{
  "balance_loss": 0.00358,
  "lr_router": 0.00208,
  "num_attention_heads": 2,
  "rope_theta": 500000.0,
  "rope_fraction": 1.0,
  "init_std_down": 0.0,
  "optimizer": "soap_variant",
  "warmup_steps": 200,
  "schedule": "wsd",
  "train_tokens": 297500000,
  "max_steps": 9079
}
Below are experts of layer 6 (counted from 0) of a mixture-of-experts language model. Rows are named gate (a neuron's input weights, with its number), up (a neuron's input weights, with its number) and show model dimensions 0-127. Each number is 500 + 50 x the weight over its row's rms, rounded and kept within 0 to 999. Numbers have three digits each.
Before each expert's rows: a language model's description of what the expert responds to. This comes from a sample of Wikipedia text that the model never trained on.

# expert 2
What it handles: Prepositions after verbs or nouns, such as of, in, to, for, from, during, between, plus some inner word pieces.
gate0:517535538478537465408492537552489549447559529497568470445434402478454526474468595466498486563434577499567540365529426518481438508478473531527502498499477453485444487598465477475494554491412444468431566440482587480523507457558529467518516518428692508511472461472484518478578573443509490554593529466455557566483437409459587459538478510555458470485452489430579589508505503507498461507506
up0:559524495498548532501511506529542520493519383504487400472474560521501491502508511547476473557457491422464575500518432542525470470614564438559491495538505484399486445474564408447536437482514548544430570497550523497544554482649428495509554506527538579490603448540499490526494438476439459475451457523475538508481510541444594514450538429451553400524456601492518439554540551631544440444565

# expert 6
What it handles: Articles and function words like a, the, an, his, with, plus capitals opening a paragraph, heading or table cell.
gate0:467554535530440449452505467418419425640475573556569420540538450438548550470512520506560608472487452545500448537462453551521518530478459576463486495444458530563517498487463533560468499526419545468515495510526467510419556516514475488484574462440530566499530378543481470508407525467527446449557463429454497563586528492432551585471532583422506466477494550385469502585528494537476602454536
up0:490502509525496481479394603507531461452529533490548507492588469564454439598489506503522610586630534590431524545532553523545525468506511517459447504485470545546553563440499470515551426474537516521511432549464486443553451427563365462500501453506464439619615478517560444471542468446463429463485391501512495540560463402405467496546536509454549541513488509498507464435513506541444511542539

# expert 11
What it handles: Verb endings -ed, -ing, -es and common words like was, with, as, is, in, e.g. maintain-ed, reject-ed, not-ing.
gate0:507457407601515422541467469489536478490462488434435483451472396468476508587482519545512483485530549597551468456531521441538513524522369573563526411489447561567528477531607606476500474445522554494559507529524457532488529433487429461477395444488425549503464427382502551461507463561457531529508557557472408573454524497414447504471546423546472511521530481534432456573466534458446476484487
up0:539425487450458385525394536498480536491384592489495572515500541473402539532455469446475473505541543488492547492485470462511442457506454464503478503561478587525514496511526487439504450399471553535505525456507433500377568460520552575514550498435429545486439450540496435481521502530538435459536504576537581435545515568508618518479482441520520542487461449537426499531652454523441564429412

# expert 12
What it handles: Single digits, especially final digits of years and dates like 201'1', 197'2', plus noun suffixes like ment, ction.
gate0:476436517498561595471566492494441428468475496511471487530461544555428547523457501553445511497613547489526597508556549496543488492471482444530487442467478548487468536525561477442549390512533474464408487474440495458487507559579594538546456565523480609460513416475493510480394525565442445574461377335491576534508455578475460490506559482506468471548556492456514514476535392444483523543496
up0:495492550519511508519531498439510513435504513579490472501487481486614441525422501525483318525417512469457405536469567604541499602489520532543524485510526493467467396624461412488531472511481493517526518561381527427509528465463537446529470489443484526454533537455536460534548530464471513525569509571561434441504558456446597401479440450437522464499524492422527485487471512430509389518567

# expert 8
What it handles: Pieces inside proper names, often foreign or personal, such as gh in Hugh, ann in Johann, K, G, Ch, Sh.
gate0:475505546404552453483548550514582523426488507474603467543541456532551493568399471540485448496499444597440419536492514563499580573498539511463562510515507464575492543509507547518492478480499496521554445513552467423387473428567458491490556480430463481436559356491447561523527455461532517448543494499466557432455420600480474465481650548506521534592488569497552513564516534528568520483539
up0:435467476472546528496550502462509465517461487465554514535532416558536545399546523487508485480527516490464519409548576622445500499450561512441409484429456516390459469387483599566573525441431480560453443543432552448488528542509505449455463555516459395532445519466562552492519491563594458485492532490527572501525515477555472600460607401576540466551567544508472512458528533524449495424512

# expert 13
What it handles: Short consonant-vowel pieces in foreign proper names, often Slavic or Asian, e.g. Keke-z-ović, Zaw-ad-owski, Mosc-ow, Bor-is-ov.
gate0:451477481485536382533526555498489573582495519566511462598539490465530485455557553566553513586422651488521442481434509525546504430478439477552499501535529448403522511560528449514588480577414569533432468433537538510436484455451394585505571485448466489528489492540496601536525560503468479546456540505581510578426554480494515466482553517468503457535537516535524509528446447456598466419569
up0:462511465444464490546483574503505516611488536505524426478559482538557546499524532538544520484443414475560542583558494391575513530544451491461490454493508589543367516470549507439509557501545508519427503519372486573552487416439470539520523404473512432452562450476569583515533521548525536412497494454552436425469465476478466431471523479519450495477482486344507415452548501542509558580550

# expert 1
What it handles: Word-internal pieces like ar, er, ur, el, on inside names and words, e.g. Nort-her-n, Utt-ar-para, neg-ot-iations, Nat-al-ie.
gate0:506468493540387554481531469405483505576518561568509483477499493575434466546494550517537489440460474497556493440493483468473486451434485471451483553477392591497552461522539506600552426587484396507473455505381497561487406616434461473494520521469446505517553461486439461504502548473509539463570500480460447515475459447459553503525529442534433563566595609406486482362520555519472530463510
up0:607537548436584511510514411477550475499571447444551544502542515441525485522499489424526555488516511541506514517459537607408483460534460523555465503513564545534481457370452427587506510442478524460576486568514426539529466518438505447459522353473380463441472482457520560470549460558474484517583568539482483452464502482437381464409478451500462519480458506517408432577453519505534514542453